Weights of a small mixture-of-experts language model, trained from scratch on English Wikipedia: vocabulary 32000.
Below are experts of layer 5 (counted from 0) of a mixture-of-experts language model. Rows are named router (the router's row for the expert) and show model dimensions 0-255. Each number is 128 + 32 x the weight over its row's rms, rounded and kept within 0 to 255. Numbers have three digits each.
Before each expert's rows: "gets" lists some tokens that make up at least twice as much of what it gets as of all text; "comes before" lists some tokens at least twice as common just after its tokens as in all text. This comes from a sample of Wikipedia text that the model never trained on. Tokens count by the router's weight.

# expert 196
gets: " |", " 2", " 1", " 3", " 4", " ("
comes before: " |", " 1", " 2", ".", " 3", " 4"
router:144127111098124133158154130094128042156151132110113164161144145170124083100146075109163125167137135133071166135201066148096124089136161071118075082139076168131114112109065096083153121167095105213133096132169119159135131128099130100179110141101079118118128167119162106113171150088105162120086121161102119177123075119106174138077119156133183071156077135116141112166137064107139106108111120108139076118102185116131116137117134121144113052142128140110112173102133134127194181159099084123185151142158142160097117159065192165203091075083114113183083130165117106084094137122077104173143103153153108121128142137137102192117102085139167144125134130069160137158177187161178092152127116095130128118150087157141153162140063129149058150155121111149112125090170117182146173156123149

# expert 4
gets: ",", " and", "),", ";", "s", " or"
comes before: " and", " including", " which", " a", " but", " or"
router:140120187115149144145104128144075095143164113175111169142122130135105102110193112146198156141184173135088143070169103145165115135096151110095095100125097151104100074057109093100153095126109093138039134107131117131144080118127162099108107123141118109152095141142196095099108165097082193105099115178150169130109110091081149151110165158160138100169114089138091102131171105112062103140131101187082088128130123141188113144133150145150121110099088150154134116094172119107166168162083107150145137124111131081146112136085152180164071111125141073169075107198098038148079119062115105144083091198149086119162176181132184144099117090137135136135101137131134137128216170136145116185160130085151078135131139160155163101184117165142114150124085119121084081112140093144145150180134155

# expert 60
gets: " he", " He", ".", " who", " she", " She"
comes before: " was", " He", " had", " is", " served", " played"
router:120086179116155154134104134111079104178127108149109139146099125162070099094142100113189150112142166115083150118098154122131064143123156091069090091140068152098097092116093096077199089157181116156134072111149091102159093115096166121128142135096102124182107160127146077155188123122066144124098084164110181183098110114138151132094088180157121072156064066132099062126151128147117100129089121150096116106118144157212098138106148111133118118102140175119136157107143157094155203167106122146155166079166193123143095171116141114134073069112179138172067154180091133119095090141121139163104060120158124114136149150123171118112146095139159149172148131102159159124140186161146103181135089089164116109171096158136127140153110117079100149159057096135136088121161090165147175187107136

# expert 232
gets: "-", " c", " hand", " head", " co", " p"
comes before: "-", "s", "up", "ing", "back", "ed"
router:178087155086088172182124180134139066134147113114116145163128121160125072123162108122149142145149173166070133073190119135122105125055189143081124100159103141104119077130151127099138098129106119172108137111140128076147130109104224108139160159111124109141091148159169105154127141107094143075108087126140175126082120131135186132108095164112161113155080117147099101185186104130158082111075134124076087127107175152119131193127130151160082098124086163116118118106170215110145191133111081136154185158153157082124093161085161139190109082138191088199096145198119084138115099105109115144067093155127124026137155172166127161117136125118186090117127160111128136131137140113178110133149125081145136107134093173114156131139111125138090163120118121137110105092165063155160174125150172

# expert 78
gets: ",", "),", "\",", " that", " but", " The"
comes before: " he", " and", " the", " which", " but", " who"
router:158121200131181119154099120073064112181133128167099098125143146117113104100129117119160147135180196122084148092169089134120088136072165106124121089135120128097101067098125099105191107105127125143096078079109105136189067148088162111146113128139095072166104158133162104125167118104080164148112136146118143165141091101101158095125148142145153124219129076123134129164156045141067128130095115172114077118153155142183124140172178172144076102089098136073111158103186153107145129133117101159138167092120166101127105138106118168152047086119164115178084153149116111104100137135091135141092100173154130085166184119121157159107136095150149128171161117094157173101185162151150088143161088086195104108161140103148141123150075115123110197164092078132100083138157072181159150164157146

# expert 198
gets: " |", " m", " 1", " 2", " 5", " metres"
comes before: " |", " m", "|", " 1", "st", "/"
router:154113141142119148163118136129080106157183122182112167169108157145107100121152063150129138130123184149087164079201123161144136113116159091079083158166099111107120078099089093079135126101110117193093129095159130141128119101100171131138121139172053108133126165128152111111119224116108136135094092099151147132087085098093207132057102136120141065152094146169054087155142096170077104143118131137121086091108149175135099182139170177181136135103097130138140131097125105077176199144102092141099154121128160109119062175108146153179089112071134109169105145174138123133077117095069069183087119155143108082121161154209148137080105096138157106123080121063167171151137163179177090159159076096135136118155137132109129125151101153144118129145130108139101121124148137189131147158151134

# expert 51
gets: ";", " |", " –", ",", ":", " -"
comes before: " ", "\n", " Mid", " A", " List", " Category"
router:165104168084151133163151139113108103182156128182072166158143134103107090096141073126157130136164157111092135126173075143146103143081123097105101108144107132113102104099108103104153090133108110175119138126149077104128099112091169071173105152158103088164100134201177094116161164135074153167091103157130180163148125083089146153112096190150125093174077081121158098149163086141087108136115132144139057134121144171154132141145146155158094072136124170151127117061148168091157181163080139112118153073145122105104070159098139160177096095131196112187097148147097111129076118106115122150103085131106134094198183171121122147093168087159157123167099138108163179176159214140148092149135107062172105121147155162160117114131117155120114204114119103098093058144146069155175156157132124

# expert 1
gets: " up", " out", " down", " back", "up", " Up"
comes before: " of", " to", "s", "\"", "up", "d"
router:155093172096095205133116147119099107208121127091107181158067155152051079130190121159116121154158169193089152155178097145152084161127174160102109107165092115063122123148117118118125107123128100129024097105106120107155144111101157083136137143131127095123140186189182097104095138103101119102077079151129182132146121106141146130092093142145143106195045130178105099153175108150154131128120090113117121103100158134147132148139155087166106122137085166108087165125143184116151185176067129160133170095153136111125109131098159184145098090128123112173100168163088125114108052129137169170115075139154128049185160161170171142077101109160178086105123152103124175133145167146139145125172120096188147080121134126160133089156128149163108130108109112145132076122122092154163159118151153

# expert 148
gets: "\n", "-", "idae", " •", " =", " Genus"
comes before: "-", "\n", " Genus", " Species", " Binomi", " Authority"
router:168034137136095177161136129066100094184154104134145164147151138147135099081144088145108128113167189140069115105140104129117108160098169121139094142156076142110130097127121047137132104117086120115096086092118100058199121131088145103180134143117113075179117171129192108113145187115076157163140094135119168146163184131130116136092104138122102115135042089141129066078126147156068099092146087154164080124076176121168120167164132177158088093109144170122115125087120149088144154146108063131116140072104168123122097138139131165108109133121170098188098133123131132046042070100108095107114068171133114090139165158142099148103145109185134093181124152113103154145153136118136104109135110096155081147168180140165159125130132147139146184130119100134086073138196109147110158130128111

# expert 218
gets: "s", " Art", " Church", " Arts", " World", " Science"
comes before: ",", " and", " of", "\"", ".", " ("
router:144107199106100164129121176140092082175146124162129155124081164144092106128148098153152147107152175158084148128149127113133103151090159101122073104122077160070106105088095096099134085176095109210100120118154146091173083147110139088178141140120136125149125156154171117142147148103089138071082103170138219165120100075114161165105115171180173146166075108084103118167132083156118119103133094149121095119112160159174116126095172109138111110099123161136082115110170116156171140156103085130126108043116110097149093152107161134147119111111157081167070111139080095123081092095091117109073091157137070102178175165191129183080132062134140118129120148105141162142172180152162086143166084114151159153126164136116148119189115162183119154135090142175137080097130101184142180144182167

# expert 24
gets: " 3", " 4", " 10", " 6", " 5", " 7"
comes before: " |", "th", " /", " m", " years", ";"
router:157106175090146130187141158077099090154138138139096151177117193145112103112131086114155123166141190137074140130143083115102069125098141119118067066153103127129102095109114096131107125121127087154085099124162083147160146127111144100166097108128092124105080133158173124085135133119061151092050096157132197172094149122136140148046086162121140102185099109167114115145117128104086120112091144178140131145061170154128101177138129157158106098112061140110066137111135136087139199158091093138107176108105131129162114159075127164159129124026135117129125185145110088118111119113112067156083102142127124104209154107166150129122102103142165151173102116091204163139146187170133121142166096100179109127154101163129144165125065090100124157150117109154112073152144090176187169135169150

# expert 36
gets: "-", "\n", ":", "=", " List", " •"
comes before: "-", "\n", " Born", " List", " Location", " Coordinates"
router:143067126098133168133149128085076078143172077146117140137142175119112112140118099161176113102162146110077148124138090126107100136123182140054066122165100156123110086109137131086139109122120042140137113073182074148161077124089156060203108155123087125182138137188137125122133170134120118137107110157118174119137128103149128138143127161143191111125081094139115123196129102148105114061143131121134082134094149183157084157190131147136120132102075159096139136093125145121151116133129114124157173123160161112133091168097138145153101109130152123203098207138085102132154116125105110178126089138138138075157173181182149143067124111195152157152114128054150170172148148170199123123144105066171096118161107143151187147155105133127098168122117082107040093142177119153148164157162173

# expert 10
gets: "\n", "==", "===", "|---|---|---|", "---|---|---|---|", " =="
comes before: "\n", "|", "==", "The", "History", "See"
router:191081171144127140183066141041138102149093115124074161143116118151114093080107074117167152116148157167055132106138107142130083151113161122089064111153134126069093094090162088103179108120107123131135110074210079072128107119102158119169169114098114117126102179151139123079166133107102169163084136156123133157151134098106143138091149157116148121137056085123153111100095098125082133103082121138123099133121167154185117132166151118127090122090123139127124161120109160096144142173098071170174163117151187089112077147126158129132062110114154079162123166146131107119104113085093133176109047157158112070130173136166184148104112119165173138146153125076190140109182180134132104152156047104142117060138146177112134153141061144125121138130114138132073116129123108160162149197116173

# expert 100
gets: ")", "\"", ";", ");", "]", "),"
comes before: " |", "\n", " and", " (", " is", " ="
router:131108198125140156189142141130041076219134090141084123154125152155078110097134046148180111138152180161082119103164087120120131133107153092079080093141116093106113086066091077101165117120112067126075116111129076106164081131128143094152151119156107100150087142191164075078200153138118122110114110171138192134125111075101198132073106126149125103178083098100152100115157059168133099111111115148131091119117157124139095112147150121128129102096127154126122122058138150100169147136079099136148144100130112124110041119124130142153100104118190132149101148182096113110097091139102094167097067188140143116166189188147135124093130124153169166114134121119130192125175165159166127154172123088112113112134137123153138129184122140181120165103090122138094070141127089154162146175140119

# expert 34
gets: " |", " ITA", " USA", " FC", ")", " United"
comes before: " |", " /", ":", " ENG", ")", " USA"
router:157102161116106130154126149143068098191144054160115157133096162140093097084129073133179092095174177168103179138188127092124056159103136113099058132135094141112094101115120081078133109191148099184077110130160120155161112135090122108133119138124092147164117123135148092133132141119111152132127113152113148155105127110107163136081132161150167092155069103106092102122160107143089103157096121124139073101096130149167104152137173117164093106094097177115055146089187146081174190130083084154162153085154099120116129157105167149174135125086160121134075124163130098071097109131065090149080055132156140072153159148188114126111082047141176147143128193111185165130154109147182086169139116113164108099162148163157151115126111125103133166127111106180113087107145064132137128157184174

# expert 15
gets: " on", " from", " of", " On", " in", " at"
comes before: " the", " a", " his", " You", " loan", " their"
router:168093180121137190160137159057121081197132144113124165176096149086090088092175135116150108157177149165088195121143091114145114162122121098121113125162109143138102149116084131081122137156134116140053118083131107110177118129104171130135141122102122107095093182168145074110092182095090158127083130171137153155079119125104133142114068151135136105188119140118131137137170106166087122152144123150089089097081158148181145166189125117132126118102103143111057154110160151096134143148074119140120121070102146134136139178112133141168062088107148091151094138135119077068089074130089114125106100144145048065135164139152135153085119130147149123120144151129173176167137183185154103166166103097148065092189106176157141128168052150141125174173097115144091126109117098135152210128177190

# expert 5
gets: " of", " to", " at", " for", " with", " from"
comes before: " the", " a", " his", " an", " its", " their"
router:172090168125158156165128181080105094172121091149107202166092150149130092071148114136142100155174126144111171119179095120161077127101153106108121121193127140115092120100097119121119125134177092133055133090144107120166079117102162089136121126107097100105094157170169106123143139083097137133073135171161132138105131112123167139131099129167162065168106120126135117139160047123107065146114115167135089129092149182130108197198135145131123099077117130135081169083139168087155129132080107149130140103106141085117109151107191170152045106121153123141098164143116099121110087095104117145113116155150055099198153142146136169066139101181162151138111137116163125126169225160166087144154107135130115112160124155180124120172072134161138162140119066145080128086167095141219174123150185

# expert 68
gets: " by", " for", " For", " at", " By", " At"
comes before: " the", ":", " example", " a", " least", "e"
router:157090193145099179151170164077126111167161103128133255164087173135100088098137084148134130134172156136083118136137142087148043135088170121094090115122124126102074124112109108144123106091176111145093137073135121121134046113103154128158128156107124114089138117151113085122115168113097160115089116148184137168157151122131155129126045170161152079182080148165090136155145085171147120133135141128114098123117136172152126146166171161177109092125116164162104170109154159104175131169060068164146132144126178115122065147086178140182085118123151133160100147200068107088086134125087098125110118197130114114117140177121115110072145110137154100199141149115159186111151157113155093133115109071121124095124114175186114136152114153179135169169132094139090110124150076171148123132108169

# expert 109
gets: " &", " and", " et", " v", ",", "."
comes before: ",", " &", " v", " al", "'", " et"
router:166089168132099169125091150110095075167181125130142121132135131155072063113136089166160133123206136144094158091122116068108124129111166084104108125142058156099096108060126118092131132148113080171052077104136095114205099129096186095166113108104162080134097167153179115128123142100070162134105104150101186175102170096130170137103126160184115119133082108140071084125166129164137099119146106185171101106093165141208113127147158143177068091101149158094096143077122144130139140128129092134127150094144120118151120149105166173126100135091176126178076127180118108076070079107074139154121081169133131100116138173127129179113145113137135107178127125128112166144165153182132083174117132067143109117163148129137168118121104141117142140107064127191096083123191103165155161141137193

# expert 55
gets: "ed", " made", " used", " built", " led", " held"
comes before: " by", " to", " in", " on", " with", " as"
router:174109159105124144196154215151134093196105077147098188172110160115109095119148095096157131124182124137098160093170076128154111153077171124101119116183102111081125098144105100092129127154107081189073105107134129121141103111105162089129149092124114100133055172182160094134090149101103133090078131157151136147091132034091163172103129127122141128184070137181125130140163091200042101088139126143115104140134123106109173154184139159136114122097122151147100157126116126128122141142097128170141149100096120129127107160097158187161078095112185112160073132162125079099099088128090126166103110170165123109161191142153153175047129164137159151145146133103185167146192152149155120100151153102174080100193134135136164123161065133164142165159130096107096125129123105133159180127139156

# expert 206
gets: " to", " not", " would", " can", " did", " may"
comes before: " be", " not", " have", " to", " make", " take"
router:144076140147160158196154150084104112158152118071130162127119131147122076113162109170171169145179183126096165114151120095138112129140135092114103133169069158092090118118094101127180122148150095150108120121172103116148096108111134116148144136143111106139102190134155103135119153119076133151106092165131116160087141127137165151084150158162173138123090141147115090144177057182073109104139137114106098126057174153134143117180127120122113118090095168135123126058188138119132164127093108184153158107164151116131117147139171163153036080096192106173076200174133118127064094083085103106133088161159106082191193146126159151089144113134133146151099107114156155118177174093158139141175061104143074077173167166157162151109094157138144147103097069133113127147145051126193161148154179

# expert 87
gets: " for", " to", " of", " after", " in", " and"
comes before: " the", " a", " his", " to", " her", " an"
router:147090147123142167154100196079075144164141118188123209137109149154118118089163127143152104151162153128084145108138115113143095102108139066116103069157105124105129101093129078125106114145133079088092124131151080101133133111096129102138106172111110104169096139211132120116143156119050174128076089184117153193090089114118177159067096152171151124126103136118130116139185093149098104097115127149152095093111163147160144136159162190112084104069113142131111144090127170120169164135066116172131148101152147094147126179090189173140056098111180116162102144170072057076094088086129133138117099124120104078143164164156093153082137109163171142166110169130170137128156217142173118161143109122088070098135144124189142149119073125144124145120078085125117093141178087160178123153143151

# expert 53
gets: " |", ";", " 0", " 0;", " 1", "|"
comes before: " 0", " |", " 1", " 2", " 3", " 4"
router:181079154120133139195154160103076071154125118140079165155115186115114119106157075109176112138147150131055156134172093117145074117113136121111071123133078121123108078120129060099115115150111115151108149125129094106191121127115166134186117096144073115138142148172145091140094116136053138082076111134093141182144139077125195164050094161167143078142081125090110093161204103133090095122098085139128075090104136126146130136157120152178112102131115179102095171109123128116144234159078127144145143099129119116145095143142142150167114099098138116145108154142129085102082108128086114169087118138126103081151140174159135158109088106158149137145130150090150195144175146115175111177138057080135117110122092190137146082108094157124109170133100087144080119165130070169146126177195088

# expert 252
gets: " it", " It", " which", " that", " there", " they"
comes before: " is", " was", " are", " has", " were", " had"
router:139115178117138170159113157126087104218110100124070165144130147179100098117165114178186119142135173134078159100111108117110084166077174100093114101171091171115101075093096069101215096117179124193100086104167128131151099135072147078149169150100115101184146158144167102124125141109117124114108103169118193132153120123133138123116095169130148087197103102126093090168167126152094134106111119177117086133123137153141135168133138133166142121088139158151148137104147096118194195154093085151174153128136186129141086138115132167170070106142206130161043166167110105120099102109146127116078054143151114073148183128150160113084116084148133128138148150115149168141165160162120079128118043115173122066127116144110145106145128120128095157134127094128069108124150099146138144204146149

# expert 130
gets: "\n", "==", "===", " =", " ==", " ==="
comes before: "\n", "The", "-", " \\", "$", "\\"
router:156096138145137157177131117119104074194170136146099149162128122159108113100144075132133088112125177179071138110147142102117147144119163123045051092137075116091068087101124118103185082139161078180096103097106113121156083161089165067190123159107132105118127193160144094094183135136121144117097106167147124133121123106127151123073127122122145131138141129104127079127164089173111146145122170185073114100047208095120096134169165158134133089090123146084119124092160134074144183139104082172145107137147150142151094172112134142156049095137171066176087133161127136097100069112118067163097124131153086034120137149164110147110113111137146092100123122081113140147169159094129117167114074070148108091093164155122147160163084132168117144149121112149096124129093095162116096157103185

# expert 229
gets: " by", " with", " of", " to", " under", " from"
comes before: " the", " a", " his", " her", " John", " him"
router:149079218134127157172134168093086095164132095149121185157073153158107085094134109154136093115155170116101151093166091109155054149070191102108110126182138156103086068094118119123133131127148101107094129069125119112163064129132147080148121152109091075120070150169123095120191152100125166126099134123162122177110102103082226139120086169154177065150097103158121111143122071135117094103093110174138111127113168154162072188132169162147099107119118120142113131104189167083139123128064071174127112075125130112145098132113184167146059138081154136175085148141091090109086115130120103133098156179158094101140132135110129157099132066171186137167120148114142154132160160149190133144157102121139115117175139112193156100142085112120136132154119092159080109130155102133173170149163157

# expert 208
gets: " |", " L", " W", ";", " R", " 0"
comes before: " |", ";", " L", " W", " R", " D"
router:176081177124104152141114157126097068157158114095064148180142161183074098108136105110143125158162158160043166083192116101110056124112169100085110102158085138163102066130119084087129096147143100131094139078128119090180133174064181104178124118098101103181098105109158126162153173119092141135085123120120133105097104117147205087070125127146166132141098133124075075135157107190111101132110144156081123114060130167105090124105151166150125110075109152099110166102134149139191186124083085159142147100105142069122100158105161167166107124101131087143110124128123119063125103116056080172120093122140140099165168166144136176088066136125137129149125167126189145142186157157200113148101107076145133097096118136141159132154106161136106155130118137094074080125140093138149151159160119

# expert 173
gets: ",", "\n", ".", " and", " ", " as"
comes before: " the", " The", " and", "==", "The", " a"
router:143120129149115160167121167138078091209187127131130148125122155158108080101150139138182130136170154141071143112172126108086070155104165119114067071156079150120083070080098121099147107133106109125074111085181070113166056121091154074173124111092093115163131159175134101126118142087097134131086144149077148113134101104082156115089127152173143069175105097147099071157147126155141128087101127152118117108090144150162105135119124120126138122112109165127089152144165145113176175134071095109151142073131184087113085140103117188157082083112129124181053177207121108096097099126113092148113094163138091075182196169192150163087132129152156137148164124098143190166186186156151129136117111104136110099158124117137163096157139145115130144154099112124141117119138062186117158135140199

# expert 149
gets: " of", " with", " more", " many", " are", " other"
comes before: " the", " a", " than", " other", " many", " two"
router:143089162100121123169128161072063093198139084125089192141078150154119091083158100141163141112176147138103172081191067125176119149083148091095108107195080152133079097105098100113121078120164108124088104108163124126162119148118162087144123107124125106134111157177138047151177155151106132110053130147099146139107158081110142108113139140145149108159090087127122103144161048138116092108135141185143073137106141153171127159181146125171130112108095178136118161131138125090131169169057107142124151137092140085139108133081159134141057138097136126151060174126104099136105120117113116137104101151151097123142195132167172144086143103227145138190116146083181118126188175156170140138127134138186095096124121150173177095157072128148103155163120068142106124122132111167186179142145126

# expert 192
gets: " that", " said", " announced", "ing", " stated", " reported"
comes before: " that", " the", " to", " it", " he", " a"
router:120107200102139158192152154117107110219105141121108131141145123125097107069150097134168132127161147144105157113167082146150114121079171078103089101174060143113102123096122128094137151193182140175090095123158091124146110121105126088173180132138074073134105180170116128148153162136109172111120146144122196169095101118120169134107112147128132076131104117143159081150138032144113117100162153177099111109096115150188134105159146168096117131100161158161122126083118139097137147109068097172147148104166168087140087174087166155131060096095112128168095199143127121102073130057114137138100124142191098115130179188130092169060125114149164144145060128091113165140170155175128112137119103085150108108203107141113181124162079096173103141107110088134094124133097102138163157142123186

# expert 67
gets: "\n", "\"", "'", ")", ".\"", "$"
comes before: "==", "\n", "===", "The", "|", "In"
router:148105173106134150153119166110049096218121108115145170160097156135109089134165090152189089147135157181083123124167061150128121126125168086097094085156101125060090062108119089121196098171113106139136118069139113123141074143124159102166121114105109130151105151170182100102140182110112142146084093125142175154114120106081166121062126154158166109141104137155137095152179096120127117140088146134129129104139149197145044138158147156143108124081118128119117191085155152125188169139093085149167148118130133079113020141118185154145077122102187102172080161173133108142089096109099091139089066157142107089158161156179173143113125110138208144142153144108158140150187152148167105119142097083151120146108144130153175118152100165178125130144117124148137071145115099137156144145159162

# expert 199
gets: " |", ";", " end", " future", ");", " both"
comes before: "\n", " ", " —", " None", " 1", " The"
router:123042165123168113156125150126083098166107131133108137145085180151113108100186072181139085125180165150088164128187107160152074133103187073115093079181105113090109083078097074105169110145106114158065154088144101088143052108111144089137094175138123125146106174173173106140119133137086148097096089151155159150128121117102164180073148170152157121171062069087124088143150063123104126140091115194134076123133187140150114134152150132147091116090093191113117121091123158113166180163090069141112137094128157094098065150119160181136100078133173129136069141143080104115078113115107137157091092164131122111177196150161154158089116111139177151135118153119161131138144177127170107131158113113156127090134131110129163105156117135145118170143134094125105102120110075177144178184138130

# expert 227
gets: "–", "-", " at", " ", ")", " West"
comes before: " |", "–", "present", "99)", "–19", "/"
router:173097119154128184139124181113089083176145104177114166132151142164068106112155109106122103158177137150089138101150127125159053116090161151093072143117091130110081123104104106116148094196085092154117115122139148131167118115044157099171121111104122119161087173152150112129168153114085122143103118126158161160126112107128181169075108145175177142152100113117117089157159115156119075153108133151124100090129179145145115151102142111180137083071091153133089150093151118111184198148117087183126151089094132089087081161113154171206093068092139063139087173166127135112084060091160101150128106139122107082145129226169112164129100096142175146140099132100135167134158149164147112186109071091139074113130142131153130129159108144108101171146080088153125053099163069168151145125100133

# expert 177
gets: " ", " 0", ")", " 1", " —", " 6"
comes before: " |", ";", ":", "po", " Geo", " hold"
router:159097233104131167168117168141053109183172106143118148121135133151103103114143080159139123163145174150076146120162107106115103163084170115088070108176084137132098076119105111115149128163112099128063089115178130139147102145064164110179127129105091089147107149162172124095158164074126147151088119179132163146103123085112151112027113181140162095147086101160153100140152106127104091092137121154109130144094163155146118165157142126098119112099114166142101178112129141106130221142080102172142129111122144078124099149122186139154072103096172136174087147150121117120068114114098108103109063167193140108141184174176140119080088084162167144171150148129158148139172190150164111138140103101166093110145120157161167148158087139151104153145139114146070097114115082144170163133158201

# expert 41
gets: "ing", " to", "ed", "s", " make", " moved"
comes before: " the", " to", " a", " his", " him", " her"
router:160093203107159164200136168132119101207116094122127157200113132145094072086171122124183096152147121138090190096175118157153107140108137100128107094201085149102105122126115135101125136169147103156086088104143117103154114090102143069111163098119118114156113196175149076151111133077113151109098116141147137149080112089106150117089113126112157092141078119147131129161154102156080083124126085135065090122089112143149143136145150127141123116098125125126082146119127144089153159119088080180156162088119171071139132181108197180147050095140162130142072158172134127108087138088111154143091080106181091079184160153155135157064158149140200154124116128127152137142178169180172091133170122119167079093198149131157176119127054142122100114120094090132093116127132130149177188116128153

# expert 59
gets: " 2", " 1", " 3", " 4", " |", "|"
comes before: " |", "th", "st", "nd", ";", "rd"
router:180088149102137142170128166142107069154156102169119125160113165132118117111152092124153121155144197117086144081153105124155105125117190102092096073179068132106113087067125065119163151156082111181115114072151102125150107128059143118172098125141096101158065159150129125122148127126073112116098126130097148186135127093102149094041118158130117099184081116133109126145163114170090137138096113142134077146101148168138140182182127193168127088113075156095067128105109140104180171120103095108137166123122165095116079136060110194157112079080132121162111156135136086138097146132082102144114060158093131109175144150184123166122114139201152147157113143086168156164173165168161132159123060114184093104147114135156115123105074127135112151165107101161142085158148113170164188159188145

# expert 119
gets: " of", " all", " both", " the", " to", " into"
comes before: " the", " a", " his", " these", " which", " them"
router:166130195098144122179141186051068105186153127119114173150106198152122102116148076165145084105176135120099179080190089092128149149101147130129111097176095135137112093117091105073156135136132120134098110080132088125176074156123178121172106135148124102123119177144181119133142123135100155132087106160122172125107169094142165123143116127118131084178066121100122067186164072140107100094118130126102086155101139154168125192180123155120101109100078138147137172099141135100120138147091108161114158116099185126163141143133151155133064140119178124179054155137097106091097089107102140144118131154147129091184160183136131171062119108166154159168126118108192173176179209149132054122146095122145076131135103118166191125155105130098064150171139093124138131136121077148185138151136149

# expert 27
gets: ",", " and", " but", " that", "\",", ";"
comes before: " and", " but", " which", " the", " including", " with"
router:156120151106165142160115124102066114213145134150102121150122116101116094099154121131180141137192220122102169081182084139137093115106175093109133098145091164109097072078113078100179107135129095173087080096129100120157082134095164106120151154134105107162115164150130083116168140125098147122104092154143156147123098120114143125109128123185160097194128095136115106150154041120128129113117130173132091108126148143152123156161172156152095108059116134093128137087178148106152150129117116166154150089149164116148075140097135153166057079131162088201075170169101106102088129087088115149103101185159122080181192135143144156078152094139139132188106114067115162119227162128154101144152124096169127107155113119171154115153100122146118180134074074117105079114156067179153133151157158

# expert 64
gets: " which", " this", " that", " This", " it", " It"
comes before: " was", " is", " time", " be", " has", " are"
router:141108168118138141211114132070082114171149090100095193143122165139130112117176116190153125126205205130088146124157051118132110115110147136105106150169094149124105089121098102101177106146159115159122138101152123137165126152108142135179126151100116083166131174131159140124154138154111081099087074146106187129128091121155172090098089137126166090161071098100121100180149123125062114092130104184155096119133160141162125135156123145137153079091094172144125131103168126087152173117089113224130177095112177133121113150111164165133077100076124141159096173166097133126091111093095119154113085159165123085160206112142153140091126067154144093165152142113160177171144181108169098121128052122201110148101092152158166113112084129121089179145132063141114127150166065148148156170150143

# expert 113
gets: ".", " of", ",", "=", " at", " that"
comes before: " the", " The", " he", " He", " In", " she"
router:233077219060207114151114128080077098169119112170106134173125156149103104068128096150158116141170164128080156097173092086145088139107152099112090092164105160099096101088093129103180106154116082143117123066144082095179060118109155098158119146108049084123083147146132082133178133124128124151100132155147138174087099116095135137121112142142180121195128113146141110133166079150093107134106118155111083130134154152194097151202176136134120112110099135107116149101174161086140133149084088159154141096140122130127105130114162138150040126118119125113114160119098113104083111109098131159103105155147113073154175137111143160084144123192182086155133134114162186144165176135142103139169098108159110099151157140127110129168079106101129165166125054168082098136138086137190138147142155

# expert 239
gets: "\n", "-", " Years", " •", " English", " Runners"
comes before: "-", "\n", "=", " Died", " Website", "|"
router:147046156126099177148159136084120105177155079092089168170116135112116100068118107130186128131167177099045139110161110139144094157106212130090071086165101171122095073115110106150095141106115135108150120054131099138146076169112173112176102123120135096152040137162149121143140119098090145113107104133120144161165106115117143140098075145114185132143043114118109123154182115155094103120122117136135074105070125184185105144159129181147102112109122163139120129121152186107104160164081115140144184103152159106151107175044134197134083115126180095171112162153074080111090085110102114124086062115145115109178157156180134123119111122130166116204106191113151147104124159118153122139149073078166121132147132179145164171151161159096120149143122097140114116156132127162138153102164149